{
  "n_layer": 10,
  "d_model": 256,
  "n_experts": 128,
  "experts_per_token": 4,
  "d_expert": 64,
  "d_shared_expert": 0,
  "activation": "tanh_gelu",
  "moe_layers": [0, 2, 4, 6, 8],
  "router_score": "sigmoid",
  "normalize_top_k": false,
  "routed_scale": 0.5,
  "balance_loss": 0.0019,
  "balance_bias": true,
  "router_cosine_scale": 20.0,
  "init_std_router": 0.013,
  "lr_router": 0.000523,
  "vocab_size": 12629,
  "norm": "rmsnorm",
  "norm_eps": 1e-06,
  "tie_embeddings": false,
  "optimizer": "muon_variant",
  "lr": 0.00745,
  "beta1": 0.93,
  "batch_tokens": 65536,
  "seq_len": 384,
  "train_tokens": 279300000,
  "steps": 4262,
  "dataset": "wikipedia_en"
}
Below are experts of layer 2 (counted from 0) of a mixture-of-experts language model. Rows are named router (the router's row for the expert) and show model dimensions 0-127. Each number is 50 + 15 x the weight over its row's rms, rounded and kept within 0 to 99.
After each expert's rows: "comes before" lists some tokens at least twice as common just after its tokens as in all text. This comes from a sample of Wikipedia text that the model never trained on. Tokens count by the router's weight.

# expert 42
router:43 75 73 52 56 54 64 55 41 60 56 84 25 40 50 87 72 38 26 46 51 60 54 68 21 48 40 56 46 46 54 38 46 54 21 31 17 18 31 58 21 64 24 31 53 62 64 50 57 40 47 48 73 53 68 45 13 70 72 35 41 83 71 46 24 59 57 41 35 68 55 37 59 62 69 58 40 41 52 70 47 59 54 44 48 44 57 35 70 40 41 41 57 54 56 61 59 33 60 41 36 64 61 64 42 54 59 46 61 38 33 34 59 41 42 73 57 60 52 59 76 53 53 63 50 38 43 87
comes before: "\n\n", " The", " He", " In", " In ", " This"

# expert 105
router:68 82 61 45 40 40 30 47 37 56 26 80 62 16 67 88 61 08 51 61 22 80 41 68 37 29 73 50 64 44 30 45 27 52 58 38 54 65 45 49 19 55 50 43 81 95 30 60 37 39 58 51 65 54 54 38 40 76 20 43 54 60 56 50 32 68 56 31 32 54 51 33 54 58 42 51 46 51 65 40 56 52 72 56 26 58 45 44 77 60 85 62 51 60 62 63 48 58 15 51 60 38 33 55 51 53 48 61 90 55 51 56 66 46 57 20 55 40 55 46 35 72 43 66 26 47 50 80
comes before: ", ", "2", "1", "020", "022", "023"

# expert 98
router:41 59 54 40 45 51 40 59 40 51 61 66 54 37 37 77 59 51 41 42 46 69 61 54 38 49 46 69 83 58 47 62 44 57 37 62 60 32 51 38 63 64 19 08 50 81 65 55 63 45 18 28 38 40 53 46 34 79 54 44 56 69 67 52 41 73 47 53 64 25 41 39 64 59 45 65 55 49 45 59 92 37 69 48 22 64 65 39 53 65 48 40 33 74 69 47 51 51 53 65 38 52 73 64 33 35 39 55 57 41 69 18 45 41 37 50 81 56 59 47 23 47 34 48 35 45 34 64
comes before: "\n\n", " The", " He", " In ", " In", " This"

# expert 10
router:50 46 54 41 43 36 46 83 73 46 56 59 42 42 46 53 57 60 41 53 39 57 58 77 32 54 24 46 60 43 44 28 47 65 49 55 68 35 32 38 34 38 64 41 59 64 49 55 27 45 44 57 27 58 61 34 50 71 22 42 79 66 71 55 29 41 58 48 57 24 65 31 72 57 55 54 41 45 62 48 56 60 70 47 53 42 42 61 45 35 40 51 44 79 71 36 66 43 53 41 62 43 58 62 38 56 51 59 60 44 36 32 67 65 50 36 51 33 51 31 53 35 49 47 38 66 29 83
comes before: "| ", "-", "|", "- ", "- M", "  -"

# expert 86
router:54 64 62 51 54 40 39 67 76 47 24 88 40 64 22 53 41 45 43 61 41 56 54 47 51 34 54 67 71 55 44 42 58 27 57 54 62 48 32 30 39 76 35 14 59 64 61 50 41 51 64 27 42 55 47 47 48 56 49 57 28 46 44 56 38 50 42 37 48 38 41 38 58 48 68 35 27 53 87 53 50 62 32 24 04 60 59 46 80 75 59 56 83 88 58 69 52 37 30 66 52 52 52 52 50 61 69 54 57 26 55 40 31 56 08 58 47 38 47 48 47 47 46 63 36 42 18 80
comes before: "0", "1", "2", "3", "4", "5"

# expert 0
router:54 47 54 26 40 59 56 66 65 55 51 70 27 44 65 43 35 70 42 52 55 54 52 54 30 55 52 52 68 44 57 06 40 63 64 59 48 41 29 57 38 32 59 22 61 45 44 53 55 55 37 60 34 50 72 42 48 60 37 46 68 53 61 64 29 76 49 51 30 28 44 25 64 65 58 61 42 33 77 60 54 50 52 51 45 35 42 74 57 44 61 61 50 53 50 37 67 55 40 46 48 60 88 65 27 63 59 77 72 39 57 47 47 63 46 20 63 36 59 44 49 34 24 64 29 56 41 94
comes before: "| ", "|", "-", "- ", "- M", "|  |"

# expert 5
router:61 44 88 64 57 43 68 25 47 32 53 60 30 24 65 71 52 49 34 62 53 86 42 71 46 33 68 47 65 57 61 36 22 25 58 52 73 52 54 44 37 75 36 22 53 53 74 64 34 56 50 58 67 68 69 50 51 70 72 43 46 63 57 84 38 59 62 65 65 55 38 07 79 69 35 49 47 45 54 45 80 68 47 67 35 55 60 56 72 58 38 27 47 58 58 54 57 78 36 71 54 68 80 57 50 50 61 62 54 35 53 48 34 45 65 29 59 55 67 42 52 56 30 48 08 66 49 48
comes before: "0", "1", "3", "5", "4", "6"

# expert 75
router:55 84 49 45 52 41 55 25 33 44 31 76 41 55 56 48 56 48 54 38 53 61 25 66 38 41 53 50 66 57 51 37 48 56 46 41 52 38 48 41 26 52 54 23 82 59 44 78 54 46 46 37 35 34 31 32 30 80 22 48 49 60 55 62 56 61 59 62 19 50 61 28 46 61 52 43 45 26 74 78 39 50 59 57 33 20 50 58 66 48 76 49 66 66 37 40 85 43 22 74 57 36 63 47 19 54 49 39 32 29 57 51 82 51 45 45 38 60 51 48 35 43 34 80 45 42 34 72
comes before: "1", "2", "3", "4", "5", "6"

# expert 119
router:46 48 54 39 55 25 79 61 79 46 64 64 33 64 51 70 53 57 53 47 28 40 74 64 34 30 38 29 47 58 32 50 50 40 35 66 66 50 33 26 21 42 59 23 56 61 35 49 25 33 33 30 32 45 49 53 68 56 49 36 67 48 58 44 31 42 44 73 54 32 63 65 72 66 48 42 46 63 62 39 54 51 65 39 43 42 53 32 66 54 26 60 50 92 85 72 68 32 51 45 59 68 42 48 53 54 40 58 61 32 07 50 71 65 63 49 55 40 43 42 40 52 57 52 50 88 27 72
comes before: "| ", "|", "The", "-", "==", "==="

# expert 26
router:42 70 79 38 79 61 74 59 61 48 57 58 51 59 31 76 53 42 55 35 55 52 30 48 40 34 28 42 43 52 61 40 25 45 28 44 65 53 54 55 23 36 44 32 56 48 24 66 47 51 45 59 57 28 41 39 59 46 56 33 52 62 75 65 47 32 30 53 73 78 62 53 72 76 47 73 41 49 44 40 71 59 62 66 25 41 56 28 60 63 79 69 42 75 61 63 60 69 55 49 42 56 77 61 61 49 47 52 64 41 41 45 65 68 32 53 68 39 39 67 55 48 44 57 25 38 56 83
comes before: " of", ".", " and", "'s", " of the", ","

# expert 96
router:53 32 63 37 54 57 62 38 61 39 71 43 36 60 40 56 58 33 55 43 70 46 41 73 40 43 58 45 29 62 29 58 23 69 45 40 54 51 35 77 46 32 13 36 37 70 59 83 29 47 39 45 34 62 67 38 51 39 44 52 49 79 41 49 32 70 44 54 58 44 69 18 70 74 43 52 28 39 80 46 59 57 64 57 26 41 41 54 72 41 38 54 44 62 41 60 57 59 46 41 37 51 45 62 62 53 53 63 52 28 00 44 68 49 48 38 55 28 69 57 67 29 59 36 41 71 36 58
comes before: " | ", ".", "–", ",", "; ", " |"

# expert 48
router:53 68 50 48 46 64 51 59 49 60 39 68 45 44 60 90 49 15 49 59 59 74 46 51 24 50 59 62 60 45 31 46 41 59 50 57 50 22 62 49 41 69 51 43 27 83 22 60 41 25 32 22 59 38 74 43 23 62 62 61 63 55 63 56 25 50 38 34 28 46 70 17 46 66 35 43 55 40 40 69 59 54 66 77 36 39 31 45 84 56 70 37 50 72 70 63 33 47 37 32 65 30 36 45 50 43 55 72 44 42 44 39 73 57 28 27 50 43 73 50 41 21 51 54 19 66 55 73
comes before: "022", "011", "013", "020", "018", "012"

# expert 41
router:39 50 80 66 74 45 43 45 45 64 46 72 45 35 71 61 53 34 35 64 47 48 36 61 30 10 45 20 61 44 30 62 42 37 35 46 62 40 63 61 56 44 75 20 54 68 58 54 45 36 47 61 47 61 29 45 58 57 61 45 37 57 43 46 28 65 62 51 48 48 24 38 74 83 61 39 34 58 99 36 77 46 81 79 21 55 45 32 54 47 60 47 40 47 47 71 72 74 43 60 25 29 64 66 39 51 52 65 49 58 30 49 51 73 41 58 62 56 39 52 30 41 43 67 46 56 63 81
comes before: "′", "″N ", ".", "2", "}", "} | "

# expert 121
router:56 65 44 53 32 67 46 51 68 54 50 59 51 42 33 52 33 21 38 41 53 54 51 44 30 52 59 50 63 31 36 57 51 64 41 46 67 62 40 62 35 57 36 27 51 64 42 75 39 42 36 34 58 57 73 37 62 87 47 49 61 70 35 71 56 62 62 63 36 35 33 38 42 62 61 57 44 53 82 39 54 43 79 41 00 34 49 58 75 37 68 34 65 60 63 41 65 48 63 59 43 52 44 67 39 76 44 29 68 51 55 50 40 60 51 14 52 50 51 46 26 59 39 44 46 55 43 78
comes before: "1", ", ", "2", ")", "°", " (age "

# expert 1
router:69 60 79 33 36 55 72 43 51 38 47 53 39 32 52 74 57 37 34 66 47 48 32 60 44 10 33 67 46 55 49 49 45 57 53 41 58 40 58 47 14 55 40 17 41 55 53 49 19 51 26 56 49 36 51 34 24 80 51 51 61 80 48 75 36 56 47 55 46 52 59 43 68 58 61 61 68 58 56 36 50 75 35 55 20 40 60 20 51 47 67 35 52 53 83 31 64 56 52 34 44 68 48 46 43 48 34 52 43 24 44 36 51 47 52 64 36 62 60 67 61 51 30 90 16 40 58 69
comes before: "\n", "\n\n", " The", " \"", " B", " —"

# expert 13
router:53 61 55 63 76 45 51 56 44 34 62 60 64 53 56 54 73 68 71 33 33 67 52 53 34 41 30 52 50 67 32 40 58 56 47 59 47 37 43 11 32 49 40 22 68 55 20 57 48 21 60 35 62 47 54 23 65 68 38 36 38 83 67 70 55 46 50 58 53 63 56 55 70 68 73 74 61 49 61 61 80 37 50 67 44 40 52 48 66 36 33 31 72 60 65 54 69 37 42 39 55 28 31 41 49 63 65 48 65 62 46 67 65 63 55 54 45 60 60 55 61 47 40 46 39 51 25 66
comes before: " the", " a", " by", " by the", " to", " in"

# expert 78
router:35 47 67 45 44 55 57 50 29 20 38 63 69 35 55 63 64 46 64 34 43 58 50 78 35 40 47 64 46 65 18 48 52 58 40 53 29 32 37 42 20 71 43 24 88 66 43 67 54 38 27 26 57 50 58 32 37 51 59 32 77 64 45 58 48 58 33 75 50 36 44 53 52 54 59 45 55 36 46 51 66 70 45 48 27 54 42 36 52 49 63 30 61 63 49 76 71 30 49 61 62 59 47 50 66 77 71 40 64 08 72 61 41 57 50 63 35 47 54 62 45 60 39 67 43 54 50 77
comes before: "\n", "\n\n", "as", "ated", "ial", "ious"

# expert 70
router:64 70 47 31 30 53 51 46 57 41 40 73 58 59 57 67 51 40 49 56 43 65 24 70 53 20 69 57 45 73 57 39 36 59 34 53 50 45 72 80 38 52 51 35 55 49 51 65 45 48 38 24 28 41 60 24 25 65 52 45 55 62 63 42 28 66 53 35 44 21 41 61 64 66 56 60 40 63 53 42 53 58 53 35 35 48 37 44 60 39 69 43 80 55 56 42 48 29 50 48 65 52 68 45 68 65 63 44 52 29 62 23 32 41 22 32 46 74 60 49 14 58 43 60 36 43 42 65
comes before: "–", " | ", ".", ",", "/", ", "

# expert 67
router:67 80 67 36 59 83 35 47 53 41 73 87 34 55 79 54 67 54 36 49 71 50 64 52 07 53 69 60 59 67 25 49 47 41 53 64 48 58 40 47 29 39 27 36 63 70 37 68 37 39 52 46 61 43 44 32 40 56 36 18 63 66 58 66 39 50 59 34 33 38 67 35 68 59 65 51 57 47 63 51 36 34 49 51 45 30 17 54 52 36 31 55 57 63 42 57 41 48 42 50 44 49 47 46 68 53 44 49 40 52 66 56 50 53 54 59 60 43 37 60 33 63 33 46 29 51 16 73
comes before: " the", " a", "ing", " his", " to", "ing the"

# expert 53
router:63 66 63 52 62 23 38 65 31 39 80 62 42 42 43 57 69 35 42 61 58 68 48 69 37 19 52 56 72 65 50 42 60 45 34 61 43 37 48 21 26 63 16 18 37 68 58 54 50 40 27 18 33 67 66 39 41 42 51 61 40 66 58 55 42 56 61 55 50 55 43 37 70 66 46 44 41 67 44 56 45 56 60 60 30 30 59 28 60 47 50 55 55 67 65 72 48 53 49 39 46 80 59 46 29 49 49 40 61 39 66 47 77 66 27 57 38 49 64 56 31 58 36 46 40 31 49 77
comes before: "\n", "\n\n", "A", "I", "R", "The"

# expert 60
router:57 38 64 46 54 51 68 58 55 48 55 71 47 43 51 51 80 60 62 50 54 36 36 58 21 36 32 55 63 39 36 33 37 57 54 37 52 40 37 40 27 41 47 46 46 76 53 62 55 49 78 56 29 56 70 17 47 66 23 64 67 53 78 58 37 54 70 38 26 20 44 41 77 48 52 37 36 48 71 58 57 67 61 36 44 48 48 52 57 39 60 31 45 59 55 50 73 54 67 44 68 19 56 64 41 65 62 69 52 39 37 27 62 71 43 40 50 44 53 38 38 50 23 50 39 53 23 71
comes before: "-", "- ", "- M", "- B", "- C", "  -"

# expert 54
router:58 70 47 30 72 39 67 39 53 42 41 73 19 59 56 65 39 53 38 56 58 44 46 60 25 14 68 45 52 50 53 64 50 43 47 60 50 27 31 33 50 42 50 10 62 56 26 78 56 54 25 10 53 38 47 50 57 65 74 50 47 57 58 53 30 69 42 58 21 54 50 51 62 76 68 45 60 49 63 56 57 38 47 54 20 40 59 15 86 68 46 34 62 56 63 88 54 66 44 42 55 46 61 53 69 47 31 59 60 20 38 46 33 64 55 38 49 42 55 45 21 62 37 73 38 78 33 68
comes before: "The", "==", "===", "=", "In", "In "

# expert 9
router:48 54 77 51 51 63 58 65 63 46 35 94 51 48 57 74 69 52 53 61 53 87 59 58 33 23 36 46 50 63 23 37 44 36 63 64 55 58 47 47 42 47 71 34 76 68 48 47 27 36 25 46 50 52 38 48 45 99 48 35 61 74 76 52 31 17 50 61 52 72 62 46 42 86 47 73 63 43 49 39 71 44 55 35 32 33 78 49 80 63 70 46 59 38 52 69 86 79 66 41 55 57 48 35 47 69 30 61 61 52 51 32 38 63 32 48 62 62 45 49 40 60 42 65 42 22 41 60
comes before: ", ", " |", " | ", ".", "; ", "% | "

# expert 125
router:60 53 58 63 60 49 59 41 60 61 54 72 53 21 32 54 55 37 38 41 47 51 42 54 36 59 50 44 48 53 62 77 51 65 24 63 49 39 30 37 21 65 58 26 51 87 60 44 43 46 22 51 32 35 78 38 38 61 25 28 38 72 53 80 24 70 44 72 35 41 52 51 72 70 65 59 70 40 50 48 65 50 48 72 16 50 66 44 64 37 68 18 53 62 71 60 67 39 45 53 27 47 65 67 46 58 38 62 55 49 51 12 69 68 37 66 55 52 43 41 49 67 35 44 40 38 49 58
comes before: "\n", ".", "S.", ",", " and", " | "

# expert 20
router:39 52 58 39 62 76 75 63 55 41 51 57 55 56 25 47 59 56 20 59 46 48 45 63 58 44 50 48 59 44 46 52 70 41 41 47 57 46 34 46 50 30 62 32 63 51 65 59 36 39 38 47 34 47 56 45 44 68 43 28 65 67 54 42 49 36 39 37 33 41 39 56 65 52 61 45 43 25 55 63 53 67 54 59 45 51 40 43 74 41 46 53 62 71 68 28 61 29 49 50 54 43 86 48 42 59 56 29 47 53 36 70 51 48 70 56 62 28 56 53 29 42 12 49 11 74 55 67
comes before: " | ", ".", "–", ")", " |", "°N "

# expert 77
router:39 35 74 37 58 63 67 72 45 55 50 55 55 33 18 54 55 60 23 67 62 60 45 62 46 47 37 57 60 41 34 49 48 59 39 68 44 41 52 53 52 34 66 35 69 37 60 49 41 46 18 50 34 40 65 44 37 80 41 37 52 53 43 43 37 41 32 39 56 40 33 41 68 73 57 57 32 45 58 45 74 59 57 65 33 54 54 53 68 34 44 59 57 63 45 40 69 33 53 45 42 32 62 62 37 68 52 35 60 41 42 74 57 48 54 51 53 15 65 73 22 43 12 58 25 58 39 71
comes before: " | ", "°N ", ".", " |", "°W", ","

# expert 24
router:46 33 48 33 62 67 55 56 39 33 34 68 47 33 51 53 63 63 55 25 42 51 71 95 32 54 53 48 60 38 26 44 49 41 31 73 43 51 34 48 20 63 49 37 59 57 43 58 47 43 35 41 52 62 65 38 35 73 72 49 66 60 74 73 41 45 45 71 32 53 58 46 65 56 41 34 46 65 55 67 56 53 57 39 11 40 51 22 60 55 72 49 61 66 54 68 73 32 54 44 56 67 69 63 64 49 61 64 75 37 56 53 74 58 27 58 43 49 50 42 65 48 41 70 34 57 52 87
comes before: "\n", "\n\n", "The", "==", "In", "Other"

# expert 82
router:59 67 67 41 79 62 58 54 51 52 58 76 47 51 40 42 50 44 53 50 65 72 45 48 47 36 70 58 60 55 42 44 65 17 59 53 47 57 30 40 39 43 47 27 43 58 39 77 54 63 60 44 49 38 57 26 56 55 77 62 28 51 30 77 38 68 52 40 50 47 40 14 79 46 42 43 39 49 78 33 53 53 29 51 41 29 43 38 87 54 50 32 43 60 54 64 61 26 21 42 54 49 79 41 37 63 57 28 32 02 59 29 53 38 23 40 42 56 60 36 52 60 40 46 34 64 40 57
comes before: "1", "2", "0", "3", "4", "5"

# expert 16
router:56 45 44 46 34 35 53 62 38 35 54 78 43 43 60 63 68 36 64 66 70 79 74 79 30 51 26 35 66 42 24 55 43 60 61 52 48 59 41 52 28 72 32 31 51 63 41 32 38 27 41 35 36 71 57 38 54 58 75 21 53 48 64 57 34 62 64 38 45 60 35 14 47 47 29 62 63 53 56 65 33 75 47 39 19 42 06 32 45 57 49 54 56 44 46 57 54 56 43 40 24 56 54 51 59 60 38 59 70 34 29 36 45 61 34 42 47 28 43 53 62 49 40 58 46 57 52 81
comes before: "\n", "2", "1", "3", "4", "5"

# expert 85
router:48 67 61 58 50 62 68 48 63 51 43 74 28 47 37 45 62 32 35 68 61 45 50 68 24 48 62 53 39 43 57 56 50 39 37 67 41 49 48 39 50 48 51 53 44 54 75 41 41 53 29 53 52 51 46 29 71 56 63 16 88 53 89 46 61 28 37 47 61 54 55 53 45 67 38 26 67 72 82 37 42 56 48 68 33 39 63 43 57 54 47 31 67 71 61 53 76 40 34 66 38 60 60 51 61 54 38 58 47 42 52 64 65 52 58 44 75 43 49 52 55 34 49 74 36 25 40 79
comes before: " | ", "; ", " |", " (", "% |", "% | "

# expert 112
router:59 58 58 54 46 68 42 37 68 73 60 70 47 64 38 66 55 34 55 38 48 55 65 63 07 32 58 41 52 55 48 28 52 40 40 41 57 50 61 26 39 62 65 20 56 82 57 49 57 41 57 78 35 45 42 41 57 81 40 36 45 59 53 66 62 66 25 58 58 43 56 24 44 70 47 48 65 40 79 41 60 64 82 31 45 38 59 52 82 75 25 34 61 48 66 53 69 44 48 55 52 55 24 48 48 44 34 40 52 48 52 27 58 75 54 50 55 46 63 39 65 48 44 39 32 39 34 70
comes before: "1", "2", "3", "4", "6", "5"

# expert 63
router:63 63 66 50 52 50 49 43 42 39 46 85 68 65 46 71 51 20 58 55 31 74 78 27 33 09 59 30 53 31 41 50 50 34 44 53 73 49 71 37 33 72 57 37 83 87 38 73 43 74 50 45 46 63 64 42 54 58 41 48 52 72 52 60 32 68 58 56 48 40 49 32 60 84 57 34 60 64 73 32 52 59 67 50 07 48 64 39 65 49 37 44 64 64 59 44 63 48 57 44 48 45 77 44 40 64 53 56 70 30 61 46 71 60 53 24 38 41 61 42 47 49 39 50 35 43 70 83
comes before: "2", "1", "19", "20", "21", "18"

# expert 11
router:54 73 30 45 66 68 75 56 43 54 65 79 34 60 37 66 57 19 36 45 56 45 65 54 45 45 41 56 49 49 51 38 52 40 16 49 63 53 54 31 42 51 50 39 66 50 57 69 25 48 29 28 40 59 54 43 32 67 36 63 72 81 50 72 53 43 63 71 27 55 51 54 66 64 55 56 57 57 58 57 46 56 73 72 16 36 53 51 52 47 49 50 30 74 58 47 53 63 47 57 32 48 56 59 40 52 54 22 50 59 43 63 41 52 63 56 62 50 30 62 47 55 28 35 16 69 39 73
comes before: "–", ")", ".", " |", " | ", "),"

# expert 94
router:57 74 42 42 43 58 37 46 49 59 65 66 52 49 70 59 36 52 62 41 53 80 56 54 49 61 57 48 51 83 57 60 35 71 44 37 66 23 36 54 42 55 49 39 27 43 53 83 38 41 41 39 68 52 59 30 41 64 60 63 52 81 27 51 40 52 37 33 47 58 47 47 60 64 51 77 57 57 42 30 33 70 53 31 01 39 49 59 74 65 56 41 76 56 57 39 54 65 42 54 56 54 57 43 57 44 57 27 61 33 62 45 71 29 28 35 76 37 78 34 45 36 55 52 32 39 33 78
comes before: " | ", "–", "\n\n", ".", ",", " |"

# expert 88
router:75 52 67 60 40 57 52 76 42 36 71 73 39 33 59 63 69 58 50 60 62 59 64 56 35 52 59 33 27 36 43 42 44 46 40 42 43 50 47 50 18 42 56 20 34 60 38 53 53 62 26 38 29 44 56 33 51 46 53 32 65 81 57 66 35 38 57 25 49 79 48 10 71 26 40 71 43 50 55 49 50 77 63 49 04 60 33 49 50 85 65 21 78 58 38 49 45 53 67 31 33 45 39 48 75 52 49 60 68 45 59 43 76 39 46 50 52 35 60 55 45 18 42 60 53 49 29 69
comes before: "\n", "\n\n", "andidate | Votes |", " % |", " list", " x"